config.yaml
n_experts: 80
d_shared_expert: 0
routed_scale: 6.32
balance_bias: false
router_z_loss: 0.0001
init_std_router: 0.0326
vocab_size: 1024
optimizer: "soap_variant"
batch_tokens: 131072
steps: 4130
dataset: "wikipedia_en"
Below are experts of layer 9 (counted from 0) of a mixture-of-experts language model. Rows are named router (the router's row for the expert), up (a neuron's input weights, with its number) and show model dimensions 0-127. Each number is 50 + 12 x the weight over its row's rms, rounded and kept within 0 to 99.
Before each expert's rows: a language model's description of what the expert responds to. This comes from a sample of Wikipedia text that the model never trained on.

# expert 19
What it handles: L and r word pieces. Word-internal pieces with l or r after a consonant or vowel, such as Ber-l-in, Pab-l-o, Br-, Bl-, pr-isoner, often in names.
router:42 36 39 22 62 51 31 48 58 48 73 61 35 39 51 75 45 22 59 75 50 52 42 51 56 54 32 65 48 46 25 61 52 41 51 51 37 63 38 38 52 50 57 65 29 39 51 40 40 48 55 59 62 61 48 47 66 42 59 39 63 57 60 78 74 43 42 59 52 43 60 48 52 38 53 59 51 54 48 78 37 70 35 42 43 53 46 43 58 29 59 52 55 32 41 54 40 60 58 55 53 52 49 22 37 49 65 41 45 35 26 66 51 40 47 49 39 40 68 40 69 59 44 63 57 47 44 39
up0:58 41 50 52 33 43 55 43 61 48 55 60 54 44 69 54 38 58 66 45 49 54 43 27 61 65 48 51 41 69 52 43 47 27 33 60 39 28 46 54 19 64 77 49 37 46 34 49 67 33 60 63 56 48 50 62 67 38 62 47 45 64 32 63 45 54 70 53 26 32 67 63 54 70 31 59 49 30 52 55 38 75 79 41 44 41 41 46 45 32 50 47 68 62 55 54 48 39 51 57 46 57 46 47 57 52 67 63 74 59 40 58 51 57 58 53 67 50 50 32 70 35 62 53 46 38 40 50
up1:55 43 48 27 56 50 58 60 42 55 75 46 05 43 47 39 53 62 55 38 46 37 60 51 68 70 57 44 56 50 37 51 57 66 43 50 46 59 49 42 34 59 53 40 47 43 56 43 46 48 61 46 32 39 62 54 72 26 49 53 31 63 59 41 47 58 69 50 51 45 32 67 55 57 32 56 40 63 32 45 42 23 69 49 72 46 72 33 31 54 56 53 49 33 45 58 52 71 66 47 69 48 49 42 45 35 36 60 43 57 30 66 41 64 32 57 41 57 58 61 50 65 47 63 58 45 66 41
up2:31 47 60 49 47 36 49 46 50 45 55 57 37 52 53 51 41 40 59 26 48 68 48 84 71 38 40 68 51 56 25 33 43 64 56 48 60 48 59 57 59 51 53 45 49 35 72 56 21 33 46 76 58 61 40 61 35 34 57 48 71 47 55 57 54 45 71 39 32 29 66 31 74 35 35 48 48 44 38 42 49 61 51 49 45 46 68 68 51 44 58 29 50 39 43 48 43 44 47 72 50 61 47 71 65 37 55 54 66 52 52 55 39 52 45 55 37 50 58 50 49 45 30 69 44 63 39 33
up3:59 35 71 58 62 37 44 40 32 49 60 52 57 40 53 43 38 43 64 39 47 42 50 42 23 36 47 34 64 39 47 24 58 58 59 69 62 56 46 42 42 41 36 64 58 34 48 53 69 50 52 41 35 46 68 28 36 55 68 63 32 48 45 52 63 28 61 61 49 60 31 46 27 22 35 67 49 45 44 60 53 56 51 45 47 53 54 56 45 52 66 43 30 38 43 39 49 61 32 50 60 53 51 55 28 49 32 45 62 61 49 43 49 41 73 71 53 61 33 47 80 66 45 71 61 50 47 41
up4:35 63 45 43 51 51 48 40 64 42 38 60 56 49 57 41 33 61 40 58 61 45 34 61 51 71 49 48 43 48 22 70 48 55 40 43 30 49 46 52 43 53 53 60 40 50 49 52 41 41 48 45 62 40 66 78 39 22 57 46 35 52 51 50 57 57 44 62 35 45 38 48 44 64 66 66 43 55 44 54 44 55 53 68 55 52 58 35 49 49 66 39 65 91 28 44 62 40 69 56 30 58 43 20 71 54 64 52 39 38 27 58 48 48 45 26 42 62 58 35 59 43 52 55 54 75 34 40
up5:49 43 32 59 63 43 56 46 58 60 53 68 49 45 36 63 33 51 65 50 44 49 51 48 58 55 48 54 59 49 35 68 60 38 71 82 62 49 25 50 38 75 52 64 50 45 24 51 66 32 66 49 63 29 48 65 61 51 46 55 46 32 61 53 60 38 54 54 44 41 69 46 63 50 43 50 35 65 25 73 42 56 59 27 49 43 52 68 54 55 42 54 48 14 60 60 33 44 63 69 34 55 54 26 57 39 40 50 56 49 36 46 32 40 49 55 46 39 41 36 40 58 46 46 51 69 46 56
up6:40 74 59 61 44 62 60 28 43 67 49 33 54 41 27 69 48 53 56 36 56 63 47 49 30 41 27 50 65 76 52 61 27 63 18 33 34 60 49 48 60 63 37 42 54 48 68 31 55 61 44 38 77 56 52 58 57 46 58 63 39 35 38 65 61 44 38 43 32 52 55 49 39 33 41 40 50 43 53 42 46 43 47 45 48 46 34 49 48 46 60 46 50 39 48 71 59 34 42 54 53 52 54 31 36 56 49 45 64 48 38 80 58 60 39 52 49 52 68 41 62 38 52 40 43 23 58 61
up7:37 51 42 11 42 63 44 46 47 49 51 62 57 49 39 54 35 39 56 64 45 30 59 57 30 39 65 65 76 44 52 47 41 30 61 64 48 51 49 52 47 51 36 61 39 44 55 67 69 62 82 27 44 56 49 33 48 38 51 50 45 84 43 62 58 45 50 40 21 39 55 46 38 45 50 48 53 62 39 63 35 47 40 45 54 44 37 42 50 39 54 47 54 39 38 44 28 49 70 67 39 49 59 34 57 44 32 41 39 42 38 75 55 66 69 36 56 41 62 61 45 42 67 48 41 54 43 50
up8:53 53 54 32 45 42 39 67 65 58 26 52 40 29 36 41 82 67 50 64 53 47 54 40 55 72 33 63 47 46 74 60 47 44 55 63 27 70 36 51 56 49 58 44 64 24 39 43 50 50 31 45 54 36 39 75 65 41 57 59 44 34 36 73 62 45 48 55 48 25 45 61 46 53 26 56 44 60 30 54 50 65 61 43 36 45 67 61 44 44 52 52 60 54 31 55 47 59 54 58 59 40 53 51 46 62 56 72 30 43 46 48 61 53 35 43 47 47 59 56 67 38 67 46 54 73 40 37
up9:49 60 25 57 51 46 47 47 60 43 65 47 70 47 52 36 49 60 49 76 69 28 33 55 86 49 67 43 41 55 45 55 69 41 43 50 70 43 40 42 47 43 43 71 38 39 61 59 34 61 51 52 36 40 35 41 66 58 66 48 57 94 51 65 45 31 49 33 26 43 51 66 50 45 54 58 49 53 54 51 60 51 63 35 54 36 47 54 46 49 56 37 49 55 19 47 44 53 70 58 41 65 42 57 49 46 61 20 38 56 33 42 45 58 56 31 54 62 53 51 43 49 54 44 55 46 65 58
up10:24 31 55 64 47 59 63 56 69 68 66 52 45 25 55 61 39 44 67 61 49 75 31 51 42 39 42 38 53 28 65 48 44 42 63 54 58 52 35 28 65 59 49 45 45 35 65 51 48 44 32 57 58 49 56 58 50 30 66 33 50 58 52 77 63 62 53 78 59 39 43 54 48 60 60 25 39 43 63 71 62 36 28 56 43 55 46 49 47 50 55 63 68 48 47 56 57 67 42 55 44 62 42 38 63 52 38 62 54 64 60 55 58 48 31 63 58 51 66 36 52 43 50 39 48 72 72 43
up11:58 66 61 23 43 67 71 49 42 50 53 41 64 71 56 61 38 32 52 66 34 42 54 44 53 59 37 58 58 62 41 57 51 62 40 29 55 35 74 52 38 48 74 35 51 35 56 54 53 77 46 57 57 59 54 49 48 43 56 32 70 24 47 61 35 48 48 44 40 61 29 40 31 40 57 58 59 48 49 53 46 47 56 49 48 67 65 30 37 25 47 69 45 59 36 56 47 39 41 52 43 47 68 44 46 60 34 54 48 47 73 51 59 51 30 51 57 52 45 57 41 63 29 21 58 28 56 54
up12:60 42 39 42 53 40 45 27 64 54 60 57 56 50 48 42 51 47 66 49 51 39 50 48 25 49 24 67 41 54 51 65 43 64 53 67 46 59 17 56 51 51 52 78 35 27 26 69 43 56 50 26 55 34 71 71 53 63 53 27 53 58 66 54 53 42 37 48 48 54 46 39 57 59 57 38 49 47 38 48 46 79 39 65 43 40 45 52 63 29 57 49 64 29 54 45 43 33 29 49 48 62 54 43 41 29 40 56 45 38 38 66 30 66 64 49 54 56 61 54 60 35 58 49 65 47 52 47
up13:37 40 48 55 54 68 27 40 57 34 55 58 32 49 68 54 45 48 51 62 50 36 36 55 56 24 52 37 51 41 43 41 45 47 41 68 43 61 47 47 36 48 60 33 52 36 37 56 76 42 50 44 40 30 60 47 53 44 47 70 66 51 59 35 64 54 45 53 50 42 53 50 87 44 43 42 47 33 26 41 64 66 45 49 42 60 48 47 48 55 59 46 55 47 34 56 36 43 68 62 48 58 50 45 57 58 45 46 49 62 20 52 58 53 49 50 27 53 33 27 51 72 85 40 45 47 69 81
up14:53 24 41 52 55 29 53 55 46 54 49 57 67 59 41 56 45 26 40 48 32 62 27 34 82 66 31 46 68 42 50 37 44 32 48 46 43 51 34 54 54 63 41 52 68 46 55 37 55 54 36 36 54 25 51 32 62 65 35 47 38 48 44 52 45 60 44 36 39 52 46 55 43 28 69 52 41 50 63 58 64 35 38 47 43 53 78 55 51 52 57 52 64 50 54 47 62 46 45 51 28 53 16 53 56 62 72 34 48 50 48 33 61 48 27 46 36 27 55 47 57 49 52 39 37 54 38 66
up15:60 55 48 41 51 69 73 25 73 47 59 53 47 57 42 58 59 68 47 45 56 47 49 51 36 72 26 57 37 55 60 42 53 39 43 58 32 58 51 63 36 31 54 44 34 25 42 43 69 34 53 63 41 67 78 57 47 57 45 40 67 74 55 47 33 49 44 50 56 69 41 47 58 46 48 46 49 57 49 34 25 58 45 30 43 49 64 46 36 45 83 27 41 68 38 51 60 48 45 68 44 47 36 48 54 60 48 56 42 40 35 65 47 43 29 56 51 50 47 38 66 55 54 54 39 68 33 42
up16:62 55 32 51 60 59 35 52 49 58 55 41 55 63 56 58 36 30 50 51 74 54 51 59 28 53 43 54 51 29 58 62 68 38 38 46 43 48 45 40 51 55 39 76 39 55 42 50 38 49 81 62 57 65 60 66 69 24 51 33 38 57 36 55 27 48 74 43 41 36 54 59 50 78 48 45 51 78 42 62 45 56 44 48 40 60 72 46 55 25 37 59 47 59 54 50 50 53 39 31 57 37 45 48 50 41 47 24 81 49 59 55 30 40 55 38 42 32 46 54 55 53 56 59 60 54 58 58
up17:39 50 56 52 45 46 41 47 65 69 50 66 55 46 39 53 54 31 60 61 62 37 54 41 66 32 51 53 31 36 51 46 44 32 30 57 79 40 61 44 29 65 25 49 23 63 47 45 41 53 54 45 59 44 60 60 47 40 38 54 60 58 30 62 31 51 49 70 73 44 54 58 51 34 71 55 40 68 60 54 57 69 64 54 59 47 63 44 29 88 51 61 61 52 57 49 48 43 40 52 41 63 39 51 53 52 43 41 77 58 42 70 53 55 53 34 52 68 29 58 42 57 64 53 53 43 59 37
up18:45 25 42 39 55 48 51 26 74 48 51 30 27 58 58 49 33 47 35 52 55 65 54 61 62 45 52 59 46 36 58 47 47 56 59 47 35 56 33 48 61 40 26 51 39 53 42 63 60 30 59 69 51 65 45 42 60 51 45 53 51 45 41 60 56 72 41 51 56 63 45 45 38 79 44 55 50 59 71 66 37 45 40 51 47 23 42 43 22 57 42 53 38 56 52 73 38 23 38 47 36 66 42 64 51 27 31 62 56 46 67 43 42 71 32 60 40 57 56 33 51 59 61 45 56 46 53 59
up19:68 70 55 45 77 57 57 51 59 30 53 40 43 48 74 52 44 63 52 65 46 57 39 43 72 67 45 58 20 61 39 59 58 48 50 62 51 39 72 48 62 43 62 51 50 43 58 43 65 42 66 58 65 49 65 44 46 30 46 40 68 58 50 47 57 55 43 42 24 43 62 48 54 54 58 61 48 57 27 46 58 68 64 47 56 35 43 59 49 53 42 54 49 36 58 61 45 39 43 52 69 54 61 44 48 41 45 46 49 14 36 62 44 53 61 50 60 49 25 52 63 25 18 55 59 45 53 79
up20:46 47 68 30 53 54 37 57 58 84 34 70 37 55 65 73 46 53 58 51 31 60 42 61 38 44 41 53 39 31 52 68 49 53 44 61 35 51 55 55 54 64 42 49 53 47 24 68 36 43 32 55 35 39 46 48 48 44 47 36 47 46 41 45 60 56 43 65 50 28 54 48 46 44 29 60 35 49 52 43 44 55 42 74 35 32 65 50 30 33 55 49 60 37 81 40 44 64 44 77 47 18 52 26 53 59 49 56 46 67 57 57 52 57 48 58 70 55 54 34 59 45 47 42 38 48 65 54
up21:46 53 53 64 61 37 44 54 46 58 59 62 33 50 54 63 57 39 51 56 73 42 51 63 48 33 59 52 19 30 55 62 41 46 50 23 55 63 65 38 50 38 51 42 26 32 66 55 54 48 67 42 51 40 36 59 57 58 56 62 73 45 58 45 56 16 57 70 41 52 52 65 62 69 38 50 49 47 45 61 41 51 55 47 48 62 53 63 57 63 54 38 53 52 25 39 63 31 51 44 77 51 46 44 50 49 50 64 38 44 57 35 36 27 38 45 56 22 29 59 63 67 34 34 61 53 47 43
up22:72 45 45 43 31 52 44 36 54 56 52 42 28 53 60 55 60 56 32 41 76 48 27 48 43 38 26 37 54 54 30 48 30 57 46 61 50 60 27 47 54 71 53 56 42 37 56 32 67 41 32 42 43 62 53 44 47 34 59 54 52 67 60 47 34 44 66 67 47 60 45 41 58 63 61 65 43 34 34 49 43 58 64 33 43 48 69 47 16 46 41 43 65 48 54 67 42 46 68 59 60 51 52 26 35 52 64 24 38 62 67 59 50 67 44 49 51 49 31 41 35 58 61 56 56 56 48 55
up23:42 49 44 40 50 67 43 39 36 57 56 67 56 33 42 55 53 19 64 63 44 23 50 69 38 38 55 48 43 45 41 49 39 28 40 38 38 64 56 64 46 45 49 33 38 46 47 40 65 38 40 61 46 33 53 52 60 36 26 37 50 39 73 54 47 63 59 57 39 51 43 62 71 61 49 45 45 53 50 53 38 32 53 59 45 38 59 65 64 35 46 56 46 43 57 34 50 44 73 61 80 56 56 55 25 69 56 53 55 81 55 48 44 67 32 45 41 52 66 48 57 57 42 77 49 55 34 48
up24:53 42 57 58 48 59 48 39 77 54 43 67 45 45 39 91 56 63 48 46 52 43 78 46 58 84 47 60 66 44 39 63 84 47 50 49 59 44 36 56 39 62 43 67 47 39 65 35 57 34 43 55 69 49 57 54 60 49 51 35 57 34 51 45 71 57 67 50 71 78 78 61 41 75 42 59 57 50 61 55 48 58 68 38 47 56 53 41 45 49 43 53 56 52 55 45 44 57 62 53 44 38 37 48 34 59 41 58 43 63 49 57 67 47 40 60 45 54 42 38 50 39 37 52 60 38 32 61
up25:47 67 50 46 44 58 65 36 48 44 49 53 24 49 46 23 59 58 46 47 34 56 52 62 61 47 58 46 38 58 47 58 54 67 62 75 59 68 42 47 61 37 55 42 65 35 76 52 56 50 56 53 35 62 50 57 35 48 59 25 50 24 53 27 50 41 42 62 38 60 57 43 57 48 56 48 41 56 37 47 58 67 34 43 58 42 60 52 58 58 54 45 61 15 46 58 46 65 42 42 42 54 42 52 31 52 52 34 68 26 44 32 48 55 46 46 41 60 79 55 71 67 49 59 61 19 65 40
up26:43 49 62 70 54 27 46 44 69 68 39 36 50 29 44 34 32 30 42 56 54 61 48 51 52 35 49 77 52 38 47 70 25 61 33 41 49 70 55 45 64 53 38 50 48 47 61 45 73 63 50 38 49 53 49 58 49 61 49 31 38 55 30 76 38 50 70 37 35 57 66 43 58 39 39 36 64 58 66 46 37 62 31 43 52 41 54 53 61 45 39 56 77 58 28 58 41 64 44 48 45 51 51 34 64 60 63 35 40 54 37 52 64 56 63 40 46 75 55 32 40 57 44 61 50 39 53 42
up27:43 77 49 40 61 35 49 62 71 92 45 47 49 37 61 35 50 26 56 59 65 36 42 68 49 40 50 40 53 43 40 66 49 52 48 55 57 48 41 45 44 41 65 40 70 66 56 52 52 47 65 62 47 70 65 71 72 53 43 58 52 38 50 59 48 55 58 43 53 44 47 53 23 46 55 47 51 54 45 44 25 47 41 52 26 56 43 46 46 45 54 52 42 44 37 70 51 61 39 51 53 50 29 76 52 59 69 41 35 46 57 37 36 77 51 51 48 70 43 55 43 76 31 71 63 44 54 46
up28:52 50 67 41 55 60 34 35 44 45 45 42 50 53 46 48 63 42 54 58 37 31 39 37 39 46 34 42 54 38 39 76 64 64 56 34 44 51 50 54 46 51 38 58 42 48 60 17 65 36 68 44 40 71 48 51 42 65 45 48 35 50 37 56 62 56 42 59 42 58 57 61 53 52 54 29 50 72 44 23 45 60 47 83 44 51 61 51 88 44 66 74 61 33 57 45 43 36 48 54 45 53 66 60 67 64 44 58 67 53 53 53 32 25 50 37 52 38 52 49 50 45 19 42 50 43 57 56
up29:35 46 28 43 54 71 39 43 42 40 78 69 40 54 53 61 49 51 61 47 59 61 82 53 44 62 40 72 36 54 38 48 51 52 51 49 62 44 65 44 52 72 60 71 60 54 57 49 39 44 43 34 53 47 57 53 56 41 64 53 49 70 45 43 46 54 48 63 47 48 33 70 35 50 65 43 52 59 43 42 53 57 56 14 55 35 36 55 74 65 49 36 47 25 71 45 59 57 37 64 39 47 40 68 63 48 62 57 71 65 55 74 44 52 59 61 70 38 51 63 49 54 57 59 65 29 54 48
up30:46 25 51 28 46 53 24 54 52 30 48 38 54 40 54 30 55 53 61 37 51 32 50 33 38 68 73 32 51 57 45 61 58 61 55 63 18 55 50 39 76 54 69 59 31 46 54 59 51 58 37 66 60 52 53 54 42 54 41 60 39 60 75 49 49 59 51 42 47 50 51 39 33 43 44 73 62 49 57 56 23 49 45 41 42 54 57 60 43 44 56 44 60 53 48 65 59 49 41 59 59 49 42 36 49 48 62 39 43 39 26 44 31 61 33 45 21 49 27 44 54 53 73 34 50 48 28 45
up31:37 32 44 60 57 38 39 44 52 31 51 61 50 33 52 49 45 47 50 49 35 70 46 36 59 39 52 33 57 60 29 43 54 56 33 51 35 65 63 45 38 50 69 54 32 47 54 55 50 57 42 63 43 39 58 74 65 52 37 74 65 41 61 58 60 48 51 73 42 52 54 63 46 43 59 40 28 51 65 62 49 53 56 63 60 49 48 60 51 65 52 38 78 71 18 44 59 67 53 40 44 27 61 43 47 69 41 81 54 32 50 42 51 53 51 48 72 50 39 49 34 60 67 55 37 45 20 55
up32:42 42 38 50 51 47 33 51 57 66 55 72 34 59 68 68 41 39 48 34 68 59 53 41 59 53 52 45 67 50 33 33 44 42 56 54 50 54 51 63 50 64 42 53 17 51 35 32 56 46 47 61 50 56 53 44 73 42 72 66 51 44 43 37 71 44 41 55 68 44 55 63 69 55 44 57 67 43 47 63 31 50 35 51 63 43 34 35 76 38 63 36 42 68 69 66 45 67 60 40 49 48 70 50 56 43 44 16 71 67 45 50 64 69 63 54 48 36 48 49 52 54 36 37 53 63 45 46
up33:47 44 70 37 49 39 61 63 66 32 46 55 42 85 47 51 45 47 48 49 31 51 67 59 59 45 40 58 56 45 53 55 58 47 49 66 61 64 70 45 42 71 74 50 45 41 19 29 52 62 31 48 47 59 55 58 37 45 49 62 47 45 31 48 39 48 46 47 38 57 14 53 56 37 50 41 31 52 48 68 22 33 62 56 47 53 46 35 34 52 40 68 68 44 60 53 45 50 71 52 47 43 61 26 58 42 67 37 37 54 47 59 45 37 68 47 51 69 50 59 52 58 45 45 47 50 75 61
up34:51 49 44 42 45 39 42 54 73 44 29 59 52 23 51 51 41 60 59 60 50 78 52 31 31 41 50 41 63 73 54 36 42 54 68 34 42 50 29 42 60 47 54 39 15 51 41 59 51 49 58 44 46 58 45 44 28 65 55 66 55 44 56 51 56 60 38 76 64 50 52 29 50 36 53 61 52 44 47 48 48 49 61 45 42 52 29 48 70 54 64 32 54 48 43 64 52 55 53 39 26 42 36 43 41 60 29 45 69 62 53 53 61 20 72 46 47 49 59 49 70 49 44 55 41 74 36 40
up35:26 54 41 52 78 65 42 58 55 47 59 61 51 44 36 44 54 30 57 74 36 37 50 53 64 53 52 61 47 68 56 63 51 34 64 62 34 75 39 51 77 49 28 44 28 58 58 70 31 58 32 48 52 52 47 75 42 47 38 49 41 43 64 67 57 39 46 36 57 35 44 43 45 51 58 67 55 47 52 51 49 44 38 41 42 67 72 45 54 53 46 26 27 31 51 47 64 66 40 40 48 37 45 52 55 43 39 51 50 51 59 36 54 39 57 43 49 37 60 55 77 70 58 65 44 33 30 42
up36:47 38 67 49 51 65 40 31 51 62 61 53 41 53 52 59 31 49 53 63 57 50 33 38 50 51 49 49 56 56 54 65 51 35 26 66 48 66 58 60 47 59 29 40 49 42 48 59 36 56 40 54 42 46 29 62 76 46 62 27 63 23 64 64 58 61 58 51 41 33 63 37 44 49 52 53 44 63 49 47 49 63 41 48 56 71 51 43 38 44 37 71 56 34 53 65 34 66 46 71 53 42 62 32 30 54 68 48 48 53 37 40 34 45 49 25 49 57 71 30 59 66 56 77 70 42 48 34
up37:53 51 63 32 47 80 51 58 39 46 48 47 53 46 52 66 57 58 48 36 59 58 62 37 59 57 46 50 34 59 70 56 57 50 40 44 34 43 36 40 32 37 56 37 55 71 53 34 40 37 49 38 50 81 66 49 61 25 64 52 65 76 54 51 51 54 62 36 50 41 57 54 53 39 71 52 54 30 43 57 50 62 40 39 42 75 58 53 58 39 48 59 40 77 56 45 44 51 47 42 62 67 56 55 66 34 70 62 41 39 53 65 34 54 33 60 22 51 51 52 42 19 55 36 54 49 53 31
up38:56 37 53 38 85 40 38 52 33 28 59 44 28 58 57 49 31 60 50 48 45 65 48 55 68 28 48 71 64 26 40 45 52 61 53 55 54 53 58 48 37 39 45 51 56 42 38 54 45 43 36 36 42 53 58 50 45 38 47 61 27 50 48 46 49 49 59 51 57 69 58 65 53 29 55 46 43 19 45 62 54 39 29 49 56 51 29 50 67 44 77 61 51 50 84 53 38 31 49 53 63 52 58 61 51 38 50 62 39 57 64 75 36 36 47 64 47 59 58 51 58 41 26 59 65 60 57 45
up39:53 22 34 43 48 41 36 48 44 55 45 69 54 42 58 56 51 32 52 49 34 57 66 55 47 56 51 55 29 45 71 45 45 55 34 38 41 44 33 59 66 35 59 42 38 36 67 71 58 52 48 15 61 65 62 66 80 45 51 46 41 59 45 40 64 65 47 38 50 43 50 57 57 25 44 57 62 49 43 50 60 50 58 47 53 51 58 65 78 49 58 49 54 44 44 45 32 28 64 53 66 60 40 49 42 57 66 39 31 53 39 88 46 48 48 53 33 31 62 48 51 63 60 52 56 40 69 62
up40:68 40 53 66 45 56 48 60 71 46 75 72 55 33 42 70 56 54 55 73 44 48 35 24 46 58 31 33 60 56 41 50 47 41 47 54 46 39 47 67 60 58 43 43 34 40 72 42 42 30 39 61 46 64 49 48 69 45 35 50 33 60 52 76 42 36 60 33 50 42 14 38 26 63 55 36 44 54 46 46 48 59 64 49 53 42 68 47 63 52 30 61 69 54 24 59 51 55 44 45 61 48 61 64 47 39 55 34 59 58 48 58 55 46 60 51 40 46 24 45 57 56 62 63 51 39 50 46
up41:52 52 34 46 47 54 49 40 57 42 30 25 58 33 63 52 98 46 53 30 57 61 45 40 56 29 31 66 70 42 36 54 43 62 48 65 36 54 64 46 61 40 29 40 36 65 41 43 35 56 63 44 55 57 66 57 62 33 42 44 55 72 54 50 76 61 44 36 54 62 34 67 58 56 53 41 48 33 50 46 55 53 43 52 69 59 49 58 63 55 37 57 44 52 63 39 62 60 45 46 48 46 50 50 49 43 76 34 39 45 67 44 48 49 65 21 39 50 57 53 70 62 53 53 65 42 59 45
up42:56 54 43 49 54 61 42 57 74 56 60 39 56 33 51 48 45 37 54 33 47 59 43 43 52 43 45 56 55 22 60 44 42 47 41 33 73 77 47 48 41 57 56 46 44 47 27 61 54 55 47 46 62 44 48 66 49 69 54 32 35 61 75 63 53 43 59 49 62 52 45 63 28 56 47 47 73 51 59 57 37 47 38 44 21 32 33 45 40 72 36 39 54 51 42 27 66 43 63 53 54 60 40 32 44 37 52 49 43 50 60 30 29 41 46 64 49 56 30 16 32 65 53 63 30 47 47 46
up43:38 63 60 57 85 47 61 31 36 50 24 43 29 41 53 58 55 60 38 43 40 57 43 53 76 64 43 61 44 39 38 35 85 54 58 68 36 52 49 39 52 46 60 42 36 32 49 67 43 63 42 71 45 73 40 39 44 48 57 45 54 53 45 69 70 53 59 62 60 46 55 45 50 41 68 64 46 32 68 57 67 46 56 55 30 66 48 64 53 35 30 67 38 52 52 61 33 34 63 53 52 54 49 49 44 49 45 54 48 23 45 53 70 60 55 41 50 40 56 43 51 34 55 51 47 64 50 32
up44:36 64 38 65 52 59 44 64 65 49 60 46 53 65 55 50 38 55 44 43 59 32 41 55 47 48 71 37 07 52 43 32 68 47 38 54 53 63 38 58 61 39 70 74 59 37 47 58 35 35 80 48 39 68 44 44 47 60 59 48 41 44 57 69 57 66 63 44 42 79 71 74 50 65 60 65 49 59 40 44 37 51 38 64 40 55 38 53 52 60 51 35 37 67 37 34 41 53 50 34 65 32 40 41 48 56 53 47 62 56 58 43 35 43 46 58 50 36 51 36 45 71 40 50 44 61 44 50
up45:58 47 56 47 71 53 66 41 57 54 59 62 57 56 52 46 46 39 34 45 45 42 61 45 44 56 56 51 50 53 21 26 61 39 64 38 66 82 15 40 51 56 58 48 43 76 37 47 43 33 43 35 25 60 56 43 44 56 48 43 67 43 62 52 60 43 47 34 31 57 50 56 61 30 35 48 29 55 66 62 50 46 56 47 44 45 46 51 58 57 77 45 33 41 36 41 46 48 48 50 46 29 38 27 39 37 54 54 65 73 69 63 46 40 44 48 36 33 63 48 61 27 43 46 59 45 47 38
up46:47 69 46 51 51 68 56 49 31 35 49 57 47 79 70 39 52 32 37 65 49 67 43 67 52 38 61 70 44 41 38 36 60 28 54 38 56 29 52 58 42 55 38 45 43 07 44 24 49 66 51 50 53 54 58 48 45 40 43 54 65 47 64 43 27 45 64 43 55 53 43 37 53 61 58 48 47 31 60 62 46 67 37 62 56 56 47 53 64 42 47 63 53 43 35 46 28 38 51 36 37 51 50 63 55 44 55 49 62 54 33 69 27 61 44 59 56 54 44 56 53 67 63 22 47 51 28 50
up47:39 64 37 56 49 60 39 53 42 65 32 25 46 48 51 61 59 31 69 60 52 54 55 50 39 55 53 56 70 74 18 44 48 67 61 62 47 55 27 49 25 33 66 47 55 43 48 63 47 37 59 37 48 33 46 44 70 60 48 54 62 31 62 54 29 65 46 40 70 65 53 58 55 64 53 37 54 49 58 58 65 44 54 66 62 54 38 44 55 41 48 57 56 60 47 18 44 50 44 64 70 56 40 67 45 56 76 45 55 58 51 29 43 29 40 56 56 56 46 49 61 27 59 49 51 64 34 57
up48:36 49 65 42 57 52 39 69 77 50 48 51 39 66 58 29 63 42 59 48 56 44 59 60 44 28 46 48 45 40 47 75 45 43 41 38 65 41 42 37 76 55 49 35 45 34 57 45 65 38 66 33 34 70 36 54 62 32 56 51 31 39 68 60 85 57 65 51 64 61 53 47 72 41 66 48 36 53 49 36 59 52 53 67 56 35 43 55 51 59 71 45 45 56 35 48 34 56 46 37 55 55 44 35 65 47 57 34 37 49 40 79 73 48 33 47 29 37 43 50 52 51 57 49 45 50 55 42
up49:47 45 54 43 59 50 65 66 32 38 67 46 52 54 56 75 53 17 34 52 41 63 38 47 51 34 32 46 48 29 51 58 49 34 74 42 53 85 51 59 37 65 45 59 48 66 57 67 80 76 51 56 52 43 47 59 67 54 57 63 50 34 61 64 58 52 64 60 54 47 47 48 32 50 56 56 51 34 72 65 53 52 56 36 62 50 58 46 54 48 53 41 57 47 44 46 43 50 44 73 59 60 38 45 39 32 53 41 64 33 34 37 69 30 53 43 41 62 65 40 32 54 52 48 37 43 45 30
up50:37 70 49 56 33 35 61 49 41 63 52 56 41 55 55 49 47 51 36 66 21 33 61 43 76 48 46 37 45 65 41 82 38 53 44 25 41 68 49 45 50 42 68 56 43 50 52 45 62 43 66 42 48 27 67 35 45 50 53 52 60 61 65 41 48 56 60 34 61 42 56 47 63 40 44 58 50 42 52 58 59 39 41 62 49 34 57 22 37 57 53 63 64 70 61 39 69 37 27 57 59 53 51 42 46 46 45 50 47 21 63 33 41 30 56 32 65 62 50 35 66 46 35 48 37 39 57 44
up51:38 41 36 69 46 52 54 45 42 46 63 50 73 29 27 59 32 53 64 40 60 49 45 41 70 39 40 59 25 38 35 41 52 58 45 54 41 71 56 64 51 59 48 46 53 50 45 68 48 41 52 69 26 49 32 54 57 61 30 47 48 56 43 69 74 39 30 49 48 44 48 54 48 49 34 51 56 46 43 67 53 39 34 50 58 63 45 56 55 50 34 29 38 34 44 64 61 30 77 49 49 56 58 54 55 44 86 55 22 59 53 65 44 40 48 47 58 49 69 30 50 57 44 47 40 68 63 59
up52:47 45 54 68 32 46 50 54 46 29 44 47 63 55 38 57 36 32 37 63 65 44 38 17 53 46 44 51 49 62 69 50 60 68 63 35 52 48 64 44 35 52 45 58 54 41 42 45 47 17 56 60 60 70 47 56 51 33 42 47 46 54 55 44 54 64 44 45 60 50 29 50 52 43 73 70 58 32 43 57 35 48 38 57 40 57 32 62 54 53 57 69 35 44 49 39 30 56 43 34 54 47 58 64 53 27 69 76 46 55 44 72 46 39 52 76 35 47 53 68 69 54 28 41 57 32 56 46
up53:56 33 38 55 67 41 54 76 54 33 60 51 45 57 50 41 49 43 47 47 66 51 55 45 46 54 50 66 48 37 24 45 61 60 37 49 40 70 52 51 74 68 55 64 59 60 38 25 47 44 38 51 64 48 62 45 39 27 61 45 46 55 51 58 37 42 55 53 44 18 71 61 48 42 44 57 49 48 62 57 68 41 52 60 31 27 64 30 42 56 85 59 48 44 37 67 49 61 62 69 53 43 39 46 49 30 30 51 34 54 45 54 68 47 42 36 44 39 46 45 42 68 53 38 42 71 62 32
up54:56 16 61 42 59 50 39 48 45 35 55 60 55 54 51 63 57 47 57 45 69 53 33 44 30 30 47 52 32 64 37 48 71 48 34 51 41 42 53 43 61 49 60 56 66 42 58 46 71 53 55 39 47 55 71 47 46 59 50 54 41 54 29 74 37 40 60 57 55 56 34 43 38 53 49 53 59 58 63 50 63 71 29 38 43 44 44 43 52 50 64 42 60 61 58 65 36 82 15 51 62 45 45 29 45 40 68 44 48 55 72 45 65 34 32 50 69 23 53 57 41 64 53 32 45 44 50 53